Experts of a small language model.
Size: 8 layers, width 192, vocabulary 8192, 45.4M parameters.
Experts: 256 experts in each of 8 layers, a sigmoid router, a shared expert of 64 neurons.
Training: a variant of SOAP for the experts, 682M tokens.
Below are experts of layer 5 (counted from 0) of a mixture-of-experts language model. Rows are named router (the router's row for the expert), gate (a neuron's input weights, with its number), up (a neuron's input weights, with its number) and show model dimensions 0-191. Each number is 200 + 40 x the weight over its row's rms, rounded and kept within 0 to 999.
Before each expert's rows: "comes after" lists some tokens at least twice as common just before its tokens as in all text; "mostly gets" lists some tokens that are sent to it at least half of the time. This comes from a sample of Wikipedia text that the model never trained on. Tokens count by the router's weight.

# expert 248
comes after: ",", " in", " New", " United", " South", " North"
mostly gets: " Liverpool", " Germany", " Mexico", " Pennsylvania", " Spain", " Sweden"
router,225,192,207,243,231,183,139,222,174,265,213,226,173,206,213,203,237,267,157,285,177,169,258,192,165,109,179,154,198,207,230,236,173,198,119,120,208,150,210,179,152,178,242,160,157,146,249,166,178,244,174,161,142,214,250,165,244,271,152,206,164,237,144,161,156,236,229,146,238,201,156,188,170,169,185,166,150,194,175,190,197,182,227,173,188,157,200,229,213,220,166,149,130,166,239,198,138,171,193,253,230,171,168,270,287,210,196,218,141,170,199,141,145,229,161,142,181,170,170,169,222,161,170,190,200,189,234,214,192,241,226,279,199,164,307,187,213,203,220,206,120,218,208,218,197,216,283,209,172,175,290,122,267,242,208,174,241,172,210,172,230,225,215,84,195,216,170,153,155,248,198,164,222,171,178,192,239,191,287,221,290,192,247,228,222,262,183,241,187,181,214,164
gate0,166,155,211,240,145,203,227,272,233,212,191,233,200,176,188,211,226,173,207,210,208,158,184,181,198,187,259,243,157,178,155,228,166,154,291,229,202,155,130,247,246,195,204,243,175,222,148,248,196,158,171,145,171,216,270,124,241,248,193,246,157,251,126,120,171,177,240,150,232,141,181,166,165,169,148,167,151,185,231,161,279,224,234,211,198,147,199,177,220,163,176,193,207,182,117,221,212,200,176,208,206,241,193,256,231,169,133,245,148,197,228,191,141,234,253,211,204,200,184,153,179,244,212,180,170,187,214,216,236,167,252,216,221,300,266,175,253,289,191,179,164,279,197,209,171,171,254,231,155,192,204,146,221,248,177,217,273,91,207,190,150,191,201,208,205,235,168,217,277,215,109,193,273,127,138,196,207,210,202,201,236,277,240,166,193,183,175,260,173,280,210,192
up0,196,164,173,235,198,272,259,228,178,209,167,286,144,200,276,156,184,172,249,177,252,256,198,199,220,224,213,206,165,128,112,277,194,236,151,278,225,212,251,224,230,187,184,169,177,224,177,130,238,282,224,242,200,304,169,201,127,297,189,134,151,149,215,180,243,243,179,216,160,213,244,245,253,209,146,235,240,220,207,164,194,200,237,168,101,204,214,208,195,193,184,168,155,154,193,228,194,257,198,181,213,198,174,122,190,121,201,201,207,206,235,182,229,207,223,144,193,237,161,257,216,190,160,238,154,205,188,157,188,168,230,196,211,201,220,224,224,183,200,105,227,141,193,190,173,193,237,261,255,202,221,237,290,186,242,139,149,173,203,227,155,166,155,228,228,146,159,131,168,163,217,186,122,235,186,164,269,158,235,144,173,176,160,281,182,208,232,162,197,223,194,175
gate1,210,216,252,155,221,217,137,227,213,156,145,202,278,218,213,61,239,195,152,202,208,248,267,187,202,177,168,174,227,167,195,183,218,222,239,233,165,256,224,141,154,157,240,241,223,182,193,142,230,208,267,203,113,170,196,193,164,184,218,177,191,202,190,211,249,214,158,198,218,231,197,113,203,125,156,180,205,159,216,214,238,263,140,199,204,245,264,172,238,109,250,213,95,182,291,303,169,210,243,151,198,211,205,272,272,162,263,134,228,175,197,196,174,241,158,197,219,204,245,89,175,158,248,221,157,239,205,164,243,201,206,265,185,175,189,136,246,192,192,162,161,198,225,128,238,261,163,173,220,183,237,184,255,225,197,246,200,199,201,135,196,175,251,175,211,153,198,175,165,217,193,147,155,230,171,199,229,133,205,229,172,173,194,188,182,183,282,205,221,204,180,203
up1,184,200,222,104,207,269,223,231,209,229,185,203,244,162,193,202,238,225,124,162,217,165,222,188,221,132,230,255,190,208,143,217,190,276,205,261,173,193,250,203,166,221,193,201,213,224,258,226,196,277,252,123,156,211,243,137,259,237,246,195,247,202,222,237,174,169,261,219,233,193,147,171,176,185,160,283,204,173,142,151,195,204,219,199,158,173,197,177,178,181,242,170,203,190,233,203,107,259,196,153,185,199,183,230,217,115,219,217,198,183,135,118,184,198,197,159,254,149,155,149,189,234,175,227,139,150,224,169,208,289,201,264,281,150,202,172,235,258,264,177,223,237,180,205,205,179,273,177,181,265,196,178,240,303,240,233,175,109,111,169,223,206,210,200,220,161,174,237,179,213,187,146,130,167,164,204,143,213,215,241,278,204,208,256,272,237,182,168,223,185,210,223
gate2,187,200,222,218,243,228,211,200,165,268,191,160,143,229,242,174,210,209,218,252,233,178,120,288,122,167,222,181,206,266,179,239,128,188,243,182,206,170,187,112,194,174,207,242,199,199,273,156,224,254,227,219,178,183,217,167,200,247,197,192,183,156,149,203,197,214,222,260,153,185,159,175,108,196,208,169,292,217,215,241,213,222,194,165,220,219,238,271,186,148,165,211,172,279,195,162,218,162,203,205,182,239,209,247,252,160,143,217,143,257,250,142,144,253,188,195,193,176,215,232,312,172,129,233,202,233,209,211,182,274,211,246,99,174,268,102,266,205,147,182,155,240,234,220,187,162,201,147,220,210,172,228,279,174,244,230,173,188,264,216,217,164,227,120,223,238,264,224,166,209,237,235,194,212,206,211,169,208,220,223,281,175,217,273,223,210,212,209,176,172,180,123
up2,193,181,210,238,149,194,178,246,223,197,147,185,165,203,146,142,190,191,197,197,167,218,210,172,195,157,192,232,190,153,230,174,228,220,124,232,153,196,178,182,189,208,272,207,192,252,147,259,194,209,143,246,197,264,129,169,167,126,141,188,193,205,182,195,240,243,160,189,207,278,286,96,220,211,174,218,202,195,234,150,216,166,112,187,161,269,122,197,218,174,164,214,223,222,213,234,237,173,255,184,164,167,223,120,188,203,273,151,231,222,143,217,252,178,211,218,267,162,209,159,266,265,213,225,123,208,148,200,129,149,195,168,236,212,231,247,166,218,134,162,250,101,238,219,185,283,198,163,236,138,222,199,235,198,197,244,237,212,244,128,180,226,236,274,191,146,171,163,256,250,220,233,176,232,206,222,271,173,180,294,213,188,188,234,220,241,226,229,174,170,259,166
gate3,257,183,150,191,233,185,220,127,155,181,255,213,221,221,153,206,188,240,235,215,220,166,223,203,249,253,144,195,173,166,179,146,140,149,93,190,174,146,174,155,177,231,209,277,115,201,195,181,256,201,255,215,199,199,171,139,210,222,140,227,170,196,215,185,121,280,188,153,228,146,159,207,243,153,213,250,250,172,199,163,180,176,212,190,225,227,154,221,196,252,141,207,124,219,197,168,198,190,257,108,279,226,223,287,208,137,226,183,218,180,225,148,184,246,215,226,238,246,142,230,194,199,214,274,266,211,242,204,257,200,202,302,179,120,229,104,238,263,227,190,171,133,201,243,137,257,247,171,153,170,184,182,159,225,195,198,225,214,236,273,180,238,173,188,224,226,201,215,160,142,202,239,249,234,159,187,177,198,230,152,228,189,157,240,216,179,245,230,197,183,194,271
up3,252,213,240,173,180,222,212,177,236,250,252,202,234,271,236,207,189,220,195,229,188,232,197,228,202,162,196,199,227,165,184,147,232,229,179,289,245,205,165,181,208,242,231,216,248,169,225,237,231,166,214,126,195,146,155,171,235,263,184,301,266,163,171,210,147,180,161,144,258,211,154,206,225,243,182,169,238,293,211,210,198,202,266,182,221,250,198,265,183,234,123,218,289,209,177,181,167,160,233,195,190,210,192,202,163,175,169,198,205,216,144,237,192,216,221,182,147,239,163,236,198,135,236,207,117,210,131,171,200,168,217,169,223,236,229,115,181,222,198,237,206,233,169,174,254,208,209,220,207,288,84,241,226,169,230,234,268,187,225,151,165,226,190,110,217,152,223,170,220,230,146,155,210,118,244,122,156,248,244,202,212,213,95,211,159,222,174,212,164,91,193,206
gate4,231,237,253,158,206,108,205,194,189,236,192,205,191,180,142,195,118,196,196,235,175,119,250,227,257,174,255,232,211,211,166,210,182,212,178,241,191,232,202,291,112,240,229,107,191,192,179,184,141,252,173,154,123,187,155,241,205,180,147,294,186,164,192,140,253,252,200,102,171,277,220,194,163,161,170,232,171,201,234,152,192,193,278,154,217,160,153,230,194,156,196,178,98,215,227,217,166,178,207,128,156,270,203,189,257,226,173,292,262,186,162,234,177,204,195,128,158,173,237,137,186,198,203,163,163,240,232,214,165,222,234,229,200,238,253,230,166,202,186,151,225,155,145,227,272,205,233,174,146,176,229,225,202,207,190,213,211,234,221,188,218,175,180,178,212,198,207,148,188,220,176,204,232,145,177,158,273,157,334,208,199,132,210,250,220,192,197,202,180,202,202,179
up4,206,247,151,216,193,135,125,195,235,153,146,196,173,218,280,255,165,284,229,212,216,251,129,239,205,176,207,205,205,263,229,141,192,202,161,198,167,221,153,186,192,201,158,248,252,150,184,303,230,175,235,264,278,204,214,146,204,186,217,170,208,152,201,198,212,242,96,208,228,181,228,143,213,208,199,206,232,260,218,223,185,285,201,179,246,285,219,156,144,118,136,212,255,285,193,189,189,193,145,233,284,154,195,233,215,229,244,210,181,223,225,148,256,147,169,244,219,210,167,205,141,167,221,200,193,186,232,233,229,167,172,173,243,213,211,229,207,193,184,209,168,173,229,186,212,175,176,200,234,119,189,303,117,190,214,254,247,194,184,190,177,159,217,202,257,171,227,177,223,189,175,282,129,225,245,169,259,240,132,203,167,270,167,216,210,264,197,194,132,243,200,179
gate5,221,215,321,177,274,234,200,177,203,287,145,210,189,237,249,190,222,230,220,234,123,203,273,225,138,169,233,229,202,135,238,255,197,193,251,211,153,123,174,157,136,214,267,287,157,159,249,148,203,239,172,177,193,186,244,113,203,199,221,172,225,140,184,157,207,261,265,209,264,187,197,156,210,231,188,229,219,240,183,248,224,241,217,232,196,179,209,292,266,235,135,207,152,185,195,184,197,153,230,195,221,216,123,248,174,227,150,185,255,256,221,160,187,197,208,208,200,174,256,174,216,140,194,192,273,236,155,197,215,185,193,245,203,151,273,278,222,191,250,184,161,168,174,179,191,145,221,159,173,198,208,223,278,198,191,174,246,192,185,205,215,227,237,131,209,172,246,215,251,192,198,208,178,212,234,193,228,271,264,155,121,84,195,247,213,177,219,238,217,168,200,184
up5,224,189,140,211,265,193,163,235,213,225,182,159,201,263,170,256,226,162,154,221,130,231,188,178,212,184,233,243,200,140,187,174,122,251,169,205,208,242,195,202,228,244,200,198,203,235,232,175,205,170,163,196,137,212,145,255,251,304,180,142,201,186,240,235,252,280,259,156,169,178,258,262,152,181,177,146,167,173,173,187,168,215,185,189,237,196,163,201,181,243,183,159,223,180,248,194,131,202,149,157,226,229,182,277,198,208,251,230,192,230,223,221,192,250,182,172,164,265,125,172,176,251,189,147,271,182,224,180,214,177,156,179,179,194,277,170,167,166,213,213,252,281,169,127,172,204,173,177,161,243,288,175,207,221,143,156,218,276,191,113,141,239,281,232,194,242,91,189,204,212,285,139,209,209,213,202,222,205,174,170,205,157,275,256,191,224,153,221,156,247,160,229
gate6,152,212,253,267,64,185,185,224,177,188,194,214,208,133,239,262,183,209,149,219,178,229,207,185,218,205,227,248,155,255,207,155,223,174,268,201,256,175,147,256,160,176,204,219,234,173,196,243,138,156,189,165,199,211,246,249,282,161,170,183,125,269,245,166,195,197,217,214,89,183,110,171,159,168,261,131,147,214,172,197,219,215,265,244,212,196,89,219,198,188,230,173,134,211,203,220,136,180,209,202,162,203,217,198,270,217,162,204,191,195,300,178,131,149,208,160,200,134,185,137,238,212,219,191,194,185,224,194,212,176,240,172,188,207,196,170,236,257,199,259,178,185,218,158,167,166,164,225,198,240,213,144,159,155,230,272,271,128,217,241,200,225,188,223,217,262,157,180,222,216,230,229,214,174,239,156,234,205,218,122,179,229,215,191,254,185,256,245,244,174,217,284
up6,172,235,293,184,210,210,194,144,198,163,204,235,134,182,252,230,151,236,187,173,190,209,176,159,127,79,200,279,173,217,211,184,196,158,183,114,214,187,190,196,192,255,163,240,135,169,243,225,223,207,224,179,201,144,226,184,206,149,180,173,200,232,261,207,186,233,226,180,178,161,185,215,247,176,179,121,228,269,194,287,223,260,241,196,227,217,292,232,88,246,190,182,158,240,181,194,221,161,154,240,167,199,200,248,166,281,250,236,208,212,176,195,207,116,257,211,270,201,179,170,188,207,189,207,182,114,201,253,158,118,181,209,201,183,185,235,235,155,141,251,190,246,244,195,253,135,196,221,213,206,203,175,157,201,197,226,211,189,223,200,241,201,242,189,254,224,308,177,113,208,178,262,214,231,171,172,203,192,186,103,190,208,215,280,268,205,258,223,248,223,205,211
gate7,218,159,178,238,219,172,145,100,232,214,143,163,254,221,212,173,195,265,112,245,204,227,236,255,208,141,246,189,253,169,253,173,219,227,173,192,104,172,190,167,232,194,224,219,174,142,239,198,210,220,208,210,220,212,176,177,209,206,188,101,192,128,181,176,185,231,207,115,180,204,99,180,209,268,218,194,265,137,189,218,213,176,184,233,185,154,187,193,179,238,144,174,166,267,255,250,202,248,166,156,213,246,156,169,213,193,297,187,194,126,95,197,200,202,157,236,242,222,150,180,241,226,170,207,172,218,221,206,257,222,194,255,229,196,255,186,247,199,263,178,213,221,201,244,215,233,224,230,222,217,218,123,232,186,210,189,247,141,208,240,209,200,197,185,253,140,247,283,214,174,224,213,167,235,247,171,264,208,213,234,292,191,244,89,131,182,158,200,218,229,226,133
up7,174,163,143,83,176,250,226,201,175,200,225,203,189,140,196,268,195,187,194,208,196,245,240,161,235,177,241,140,236,218,214,295,222,255,148,257,216,217,211,152,230,226,145,304,255,210,204,186,179,214,194,191,172,226,192,154,153,180,160,169,133,187,262,115,217,228,208,188,185,246,181,197,182,273,201,239,213,143,179,219,160,277,194,142,195,211,126,215,231,235,158,223,132,199,164,126,261,227,207,199,185,175,228,234,211,270,206,208,147,227,199,198,243,162,176,177,290,176,213,125,215,171,202,220,202,158,145,283,251,298,201,152,276,230,191,206,257,168,215,185,106,186,133,228,233,221,184,228,176,157,260,229,223,175,202,250,220,223,178,218,189,169,198,169,229,212,241,178,168,182,256,216,200,255,178,188,262,224,162,194,184,121,216,197,229,274,109,190,222,229,172,172
gate8,213,168,237,237,245,209,159,206,251,187,118,212,160,141,196,279,278,212,183,174,163,142,196,200,212,217,204,130,192,181,248,141,184,177,137,95,83,206,148,153,183,193,172,254,261,273,255,223,192,223,236,168,197,214,216,271,208,229,229,145,194,143,150,227,151,182,177,155,178,169,158,198,202,169,225,165,178,219,213,151,138,220,161,204,142,188,187,208,214,161,142,224,236,173,215,258,158,187,206,259,296,166,154,238,226,266,219,209,178,236,142,241,259,269,223,236,205,200,240,176,214,269,136,156,218,235,216,142,157,201,222,241,190,224,222,168,218,261,151,125,220,232,200,233,198,245,230,178,153,175,273,172,237,183,261,214,204,162,267,240,196,297,277,181,212,189,208,164,216,184,179,255,107,175,180,209,228,176,217,202,209,257,196,201,217,187,220,219,227,224,164,242
up8,224,182,253,227,174,199,191,164,281,192,205,219,224,226,181,228,222,166,217,196,181,165,188,206,208,163,181,131,144,206,214,156,198,221,213,236,209,172,186,199,190,215,279,200,250,234,253,188,182,253,199,233,255,223,159,189,224,247,167,185,235,184,218,169,196,242,224,205,224,157,211,240,162,156,249,189,192,255,197,140,149,256,148,114,202,226,218,222,127,146,166,212,138,194,290,227,165,185,192,142,255,111,233,118,193,200,229,203,225,166,146,217,148,231,157,171,225,222,171,136,189,196,198,225,188,250,250,101,262,123,205,190,189,211,243,188,161,206,212,207,186,206,159,246,179,155,214,233,205,187,277,217,253,168,216,272,243,204,185,234,156,86,153,222,185,284,265,224,177,182,159,308,217,278,164,180,201,231,240,244,131,215,236,310,228,217,167,201,205,242,253,130
gate9,135,165,188,165,200,191,223,63,183,252,174,181,223,227,207,210,260,153,263,176,209,163,268,153,212,120,132,205,152,253,186,215,167,280,233,185,246,193,177,168,134,205,242,239,163,233,201,153,189,231,226,225,187,203,302,167,164,218,184,176,196,237,204,91,293,175,200,166,310,221,195,215,207,221,195,154,212,159,184,195,173,165,187,197,153,152,183,237,226,259,179,134,139,147,174,189,254,156,189,188,149,164,155,238,262,160,147,213,174,174,207,213,224,220,214,203,190,208,165,198,196,138,255,190,239,239,207,153,239,207,211,226,171,284,209,191,227,185,222,164,222,288,209,184,223,273,209,233,149,146,238,231,264,241,173,233,237,183,257,148,178,204,198,130,236,267,185,185,180,184,256,188,193,191,239,175,147,217,245,239,184,175,180,219,144,229,216,265,249,238,131,214
up9,158,236,196,202,140,153,251,118,264,290,200,219,191,209,234,141,210,139,188,235,208,148,191,200,277,196,173,150,219,158,191,213,199,241,244,219,176,183,174,207,140,165,223,249,219,227,159,139,197,145,208,228,216,187,222,294,230,234,222,146,192,238,216,219,157,172,189,181,230,189,218,190,146,143,248,224,174,219,168,157,263,191,188,183,223,296,179,270,291,162,175,163,238,278,232,229,217,205,208,200,183,180,177,267,242,226,223,150,145,197,194,157,203,262,220,170,130,241,189,223,222,122,295,186,211,189,218,123,218,220,193,244,149,208,200,215,257,217,156,247,203,273,227,201,157,233,188,178,200,154,193,219,221,202,175,150,196,216,220,171,219,174,227,185,339,190,207,244,179,106,208,260,255,190,194,136,213,204,188,283,162,230,160,115,202,220,140,226,208,244,148,206
gate10,200,192,267,160,163,186,179,157,149,231,252,252,168,228,221,117,293,240,179,271,205,263,202,195,232,158,182,169,178,224,253,194,197,243,170,189,148,119,208,232,165,271,196,209,209,164,181,212,176,172,171,169,242,133,211,188,183,218,214,233,185,206,147,141,79,220,194,261,299,208,113,237,183,200,227,184,173,254,218,105,206,205,197,198,213,212,195,185,175,202,217,206,160,158,240,162,200,183,171,208,281,216,204,172,211,193,194,240,181,245,176,214,139,257,240,214,162,135,153,249,321,179,172,178,243,144,183,180,264,182,198,276,229,219,197,161,234,247,242,225,168,180,225,241,162,257,233,239,215,219,149,168,180,188,235,198,255,187,223,177,228,180,231,272,187,232,268,239,203,179,134,168,217,201,183,190,237,186,280,162,228,158,206,294,123,250,163,226,169,237,242,175
up10,168,188,239,235,183,171,260,146,187,142,237,208,136,229,259,193,142,257,265,159,166,203,195,214,259,312,176,213,222,204,69,259,234,220,231,182,249,192,180,257,261,224,207,189,226,261,212,217,222,177,209,191,192,175,146,189,169,209,215,170,189,142,193,113,183,218,168,134,165,170,180,232,237,220,186,230,150,227,226,193,200,174,153,181,176,101,217,225,172,195,245,184,172,185,172,121,189,253,248,171,212,168,212,183,225,202,85,251,185,274,230,218,206,172,232,208,233,187,137,200,215,201,190,270,176,247,260,153,187,226,232,153,141,157,153,262,211,213,220,239,150,169,154,230,198,232,126,144,192,195,111,232,257,204,230,161,158,243,239,127,157,174,201,232,166,239,214,179,170,261,198,159,222,227,181,221,105,158,181,190,242,175,231,178,200,211,189,180,189,266,248,145
gate11,221,176,236,138,166,259,280,171,133,255,160,245,202,235,212,252,194,198,274,144,171,201,222,211,183,174,142,193,130,224,151,198,254,172,255,291,161,181,221,187,261,242,158,190,186,165,282,180,192,270,148,179,137,111,224,222,176,196,168,148,162,177,269,180,218,147,216,173,200,225,235,252,227,173,254,256,216,189,186,169,152,217,190,163,202,239,233,184,148,200,190,242,177,135,184,180,178,131,197,204,196,243,211,172,268,212,205,192,200,196,235,164,143,142,214,194,272,145,239,102,272,183,150,201,258,181,168,178,217,254,191,200,188,189,210,188,188,206,182,220,171,179,148,244,167,252,222,206,167,202,158,247,227,216,228,200,198,173,131,173,233,212,257,167,211,221,252,180,168,171,166,240,196,97,186,237,150,192,273,124,157,181,268,204,268,246,247,248,220,276,252,238
up11,178,251,158,191,226,192,219,141,184,216,221,210,220,216,187,177,155,211,231,245,151,219,201,158,255,279,275,219,249,91,196,169,246,235,177,176,169,170,182,198,192,196,156,172,229,188,183,216,246,231,183,243,234,236,204,224,151,286,217,199,210,181,175,201,134,254,214,225,166,78,113,187,250,137,215,182,194,189,182,210,222,206,195,264,135,148,198,264,211,188,249,203,232,233,146,230,180,272,263,209,318,180,142,149,238,250,258,248,231,152,140,284,209,186,185,227,188,183,190,220,158,184,195,300,128,151,260,156,238,124,208,150,160,174,195,288,195,270,174,247,253,202,197,236,204,210,199,207,196,154,127,217,196,203,236,167,200,235,231,203,224,133,186,249,210,223,221,173,179,218,162,229,173,242,166,197,205,221,168,175,186,195,209,176,225,144,243,139,181,182,135,151
gate12,225,237,188,80,180,243,291,239,215,105,243,222,243,209,199,243,206,183,179,231,187,212,214,164,176,195,190,191,223,270,301,286,176,67,189,261,159,209,209,233,152,141,237,185,158,206,160,324,306,266,189,203,190,109,252,192,185,171,180,217,167,186,203,260,248,171,188,129,215,204,190,142,149,184,228,174,228,247,186,194,273,179,177,191,140,178,219,193,147,194,193,192,208,152,230,174,176,205,160,170,211,183,199,159,238,197,205,187,118,226,222,140,165,167,226,245,110,231,202,180,218,256,214,153,175,178,164,259,229,192,201,141,252,225,202,224,265,239,252,248,168,237,164,182,187,158,233,181,148,154,228,223,250,190,159,207,209,198,193,204,215,224,203,184,157,150,185,214,172,205,163,204,168,193,290,172,221,220,260,248,222,190,217,263,226,205,197,219,213,208,162,208
up12,209,219,201,189,231,169,155,192,297,228,168,230,243,212,212,230,170,228,152,148,243,207,211,159,183,168,211,271,234,227,229,187,233,195,215,158,179,231,175,223,132,167,193,215,187,217,121,150,204,212,225,191,242,211,162,118,273,182,199,170,150,149,196,224,252,197,163,223,139,158,219,160,235,223,144,136,216,264,211,131,244,200,219,237,258,234,271,129,143,210,216,182,170,142,196,161,196,193,265,250,256,219,142,205,239,208,91,181,152,188,260,193,167,170,212,271,160,239,162,175,206,271,242,277,183,139,227,214,224,248,206,229,158,249,165,241,190,224,240,199,261,138,246,152,118,241,227,219,195,122,200,225,271,224,192,128,178,124,234,205,203,264,235,218,182,188,243,216,227,232,195,209,177,240,212,198,155,233,201,221,193,175,210,148,106,171,176,289,182,142,177,204
gate13,196,201,210,242,152,229,242,220,164,248,242,182,184,285,217,195,199,254,198,278,188,143,208,189,196,74,223,250,117,254,260,135,196,183,174,166,108,184,194,233,249,212,198,210,216,199,183,196,171,198,187,226,274,202,177,202,262,279,210,82,173,175,196,211,166,143,180,189,176,182,160,201,203,163,245,247,234,232,193,212,178,226,217,204,179,194,164,243,131,141,123,158,200,144,191,203,185,184,181,210,194,262,234,168,178,228,204,179,149,163,223,263,148,175,171,198,271,133,193,264,257,213,208,188,183,147,186,176,243,183,208,197,245,174,243,248,201,199,198,251,89,233,213,215,168,267,202,242,176,196,167,112,193,143,215,210,265,220,157,225,212,198,220,220,207,125,213,185,198,234,216,240,174,126,272,179,191,162,209,230,154,191,182,245,290,293,249,221,140,164,171,193
up13,174,206,213,182,225,161,180,176,179,181,250,212,184,255,229,197,160,189,162,129,142,228,196,246,200,248,197,208,275,151,151,236,237,216,192,202,236,196,152,183,223,199,198,205,217,197,145,161,177,172,246,189,252,153,130,248,169,220,191,176,249,192,208,171,246,249,196,251,257,150,205,245,235,196,231,89,186,256,247,173,264,220,144,188,264,246,178,236,237,230,194,199,239,159,223,184,134,250,148,235,179,219,199,232,134,199,240,193,315,177,158,179,203,207,227,265,205,266,221,153,152,155,167,144,204,195,184,206,212,231,197,176,146,189,192,300,148,207,243,159,120,236,240,243,180,128,180,159,232,209,234,198,193,137,232,203,196,179,269,199,163,217,123,231,136,254,174,244,192,155,202,210,209,215,215,101,152,220,186,208,231,154,212,192,105,215,140,147,232,277,266,269
gate14,134,211,225,226,266,157,180,181,188,233,189,256,228,207,194,193,169,188,205,173,190,179,241,173,231,209,154,194,255,146,200,200,205,198,181,194,196,173,190,154,235,121,210,272,194,153,175,151,130,167,239,238,173,214,234,155,244,257,228,159,190,283,209,248,307,234,207,269,191,281,245,234,129,207,188,210,197,194,226,191,149,188,205,193,246,222,242,211,212,137,169,208,236,148,245,246,168,175,198,274,237,212,164,151,136,185,189,131,159,255,221,170,186,157,241,171,199,194,165,194,178,150,267,194,154,139,182,203,207,243,220,221,218,175,287,168,145,174,278,232,258,206,217,105,182,151,249,200,170,210,246,295,229,253,131,168,214,201,168,194,197,188,126,195,228,164,153,174,193,153,254,190,150,143,199,169,249,218,198,160,224,204,218,162,266,302,127,182,166,180,261,264
up14,220,127,190,212,157,239,213,192,239,175,256,250,173,201,206,288,189,212,212,222,191,218,225,165,154,201,207,236,188,215,298,83,159,224,229,189,238,158,289,197,192,229,189,139,230,268,272,185,236,192,152,161,265,171,220,184,185,201,160,230,213,199,139,150,145,172,272,178,262,166,180,170,233,189,267,203,159,145,194,216,182,183,177,168,183,197,161,262,211,216,200,219,236,250,206,254,180,195,146,164,180,207,266,267,230,251,222,200,239,217,180,269,150,256,145,222,142,164,210,120,208,198,165,185,263,164,198,205,225,222,124,221,217,180,247,196,210,201,229,213,196,222,192,235,263,270,184,210,147,255,168,137,244,183,177,278,269,177,177,261,181,197,251,234,121,212,255,231,191,222,192,183,209,160,163,252,149,198,253,191,165,263,124,219,138,191,267,241,167,137,160,175
gate15,234,200,291,159,215,251,199,223,165,227,236,207,186,274,163,208,222,221,142,231,249,138,184,169,138,204,268,190,178,181,186,268,202,298,208,186,163,206,234,189,176,159,241,175,215,161,166,214,172,164,192,211,187,196,259,177,254,184,236,229,166,125,175,208,176,283,148,240,244,179,205,122,211,129,223,202,215,252,226,160,163,209,169,240,255,209,154,260,199,232,178,211,124,166,291,199,146,193,277,185,250,258,139,311,224,187,168,223,233,159,120,174,120,223,191,150,232,228,213,189,235,193,202,118,171,129,197,190,232,199,204,205,211,165,205,182,247,234,192,139,249,222,208,200,128,203,215,248,200,215,232,174,189,186,230,221,219,231,182,152,210,195,223,229,158,157,176,222,122,206,218,162,183,196,181,193,161,157,316,217,172,133,255,238,215,183,168,269,105,167,208,192
up15,197,140,258,193,182,175,178,217,213,196,191,167,247,209,210,150,219,202,184,189,157,269,209,178,180,185,228,219,224,107,186,106,156,234,202,235,280,205,235,147,203,259,228,163,195,180,167,253,212,183,151,152,235,118,128,171,176,177,122,281,265,136,205,211,226,182,186,219,152,230,226,144,201,169,255,204,173,178,181,263,197,279,211,165,231,229,178,170,174,167,193,175,196,209,188,222,187,215,209,153,225,134,193,126,160,155,324,218,198,234,248,209,238,191,218,211,129,191,223,163,202,247,171,255,149,264,189,192,110,139,217,232,203,215,181,197,195,159,236,199,169,223,265,194,188,226,209,163,212,218,208,279,148,199,182,203,168,184,212,235,152,175,235,218,346,189,133,157,259,226,219,113,212,281,205,175,180,203,168,224,202,225,247,191,166,124,216,203,202,225,282,192
gate16,213,209,181,188,152,260,168,203,213,160,164,252,191,207,225,180,206,186,181,263,186,232,283,170,203,250,252,153,182,185,178,186,222,192,178,186,174,260,141,67,217,237,178,237,124,187,218,274,228,210,240,145,148,198,242,171,163,189,172,205,187,301,139,262,236,154,242,172,249,201,224,151,205,233,192,187,258,214,174,176,208,146,193,242,152,102,207,193,225,236,163,235,205,241,149,161,214,230,214,265,184,175,203,196,223,177,221,128,214,186,179,236,142,179,245,240,146,219,208,183,301,243,202,168,165,164,249,228,217,241,190,230,150,193,225,202,252,185,306,149,203,221,121,217,217,201,241,231,250,115,227,177,213,250,213,242,200,222,164,211,139,170,185,164,249,249,197,226,269,156,139,154,222,102,253,165,172,182,229,158,257,232,202,170,196,190,149,245,202,164,263,224
up16,265,157,177,175,225,285,183,146,175,263,219,119,241,169,202,188,205,225,158,168,324,246,205,244,143,189,192,125,216,184,186,255,180,226,212,183,219,195,169,220,202,279,206,239,153,121,262,273,236,156,229,180,204,192,148,140,274,224,245,281,135,167,152,165,271,189,237,222,197,165,246,275,250,218,213,287,156,213,253,196,275,188,152,196,183,166,222,260,265,189,219,223,228,111,205,213,197,196,197,160,215,180,244,180,153,147,155,197,188,184,166,130,206,146,229,159,166,162,146,135,184,195,127,227,210,138,168,159,176,227,227,182,231,208,180,177,219,208,249,214,161,207,151,215,134,189,203,187,155,183,210,217,237,252,209,181,232,243,184,294,234,232,167,238,184,234,223,218,139,167,161,131,246,215,154,214,203,186,137,240,216,219,229,172,209,167,179,241,194,178,177,214
gate17,212,195,241,154,212,190,250,179,226,213,198,191,210,231,245,227,178,208,149,242,127,113,247,169,132,161,186,186,200,212,130,258,227,209,148,164,202,189,154,214,149,206,209,144,102,217,237,211,192,227,103,240,179,152,171,217,203,239,161,167,247,239,207,276,156,151,298,122,250,214,202,147,199,173,114,197,216,232,226,184,189,217,238,261,175,210,203,182,225,175,138,222,203,148,325,166,201,171,258,192,255,218,147,217,229,235,159,193,160,139,200,166,217,164,190,223,213,241,231,205,187,221,218,232,248,231,197,237,258,195,195,191,184,191,184,238,244,159,247,221,211,205,156,226,148,174,190,134,198,214,276,149,219,277,225,141,169,171,199,241,218,173,261,179,174,171,197,238,212,206,155,140,223,130,280,207,229,182,234,177,224,106,284,170,208,135,148,182,242,166,137,205
up17,197,201,178,191,185,147,226,179,235,253,132,224,261,129,205,195,220,185,180,136,265,205,144,254,231,165,242,264,250,140,172,112,199,153,179,209,210,241,232,184,187,242,224,243,205,154,100,145,164,118,263,205,171,165,269,152,216,193,176,233,240,223,283,235,202,147,222,177,199,187,223,265,198,214,192,211,167,255,229,216,268,230,216,224,223,172,214,232,222,246,170,274,133,159,259,252,256,182,179,230,135,201,239,209,199,218,228,140,255,188,215,163,185,197,196,150,174,229,198,241,178,338,176,186,276,108,231,230,219,264,184,232,219,120,149,184,175,186,210,295,240,197,182,174,258,207,226,167,163,187,202,213,151,227,176,211,222,221,268,184,240,175,175,195,249,182,142,208,261,185,162,171,179,178,124,212,192,240,139,138,231,207,183,175,210,190,180,179,239,192,189,181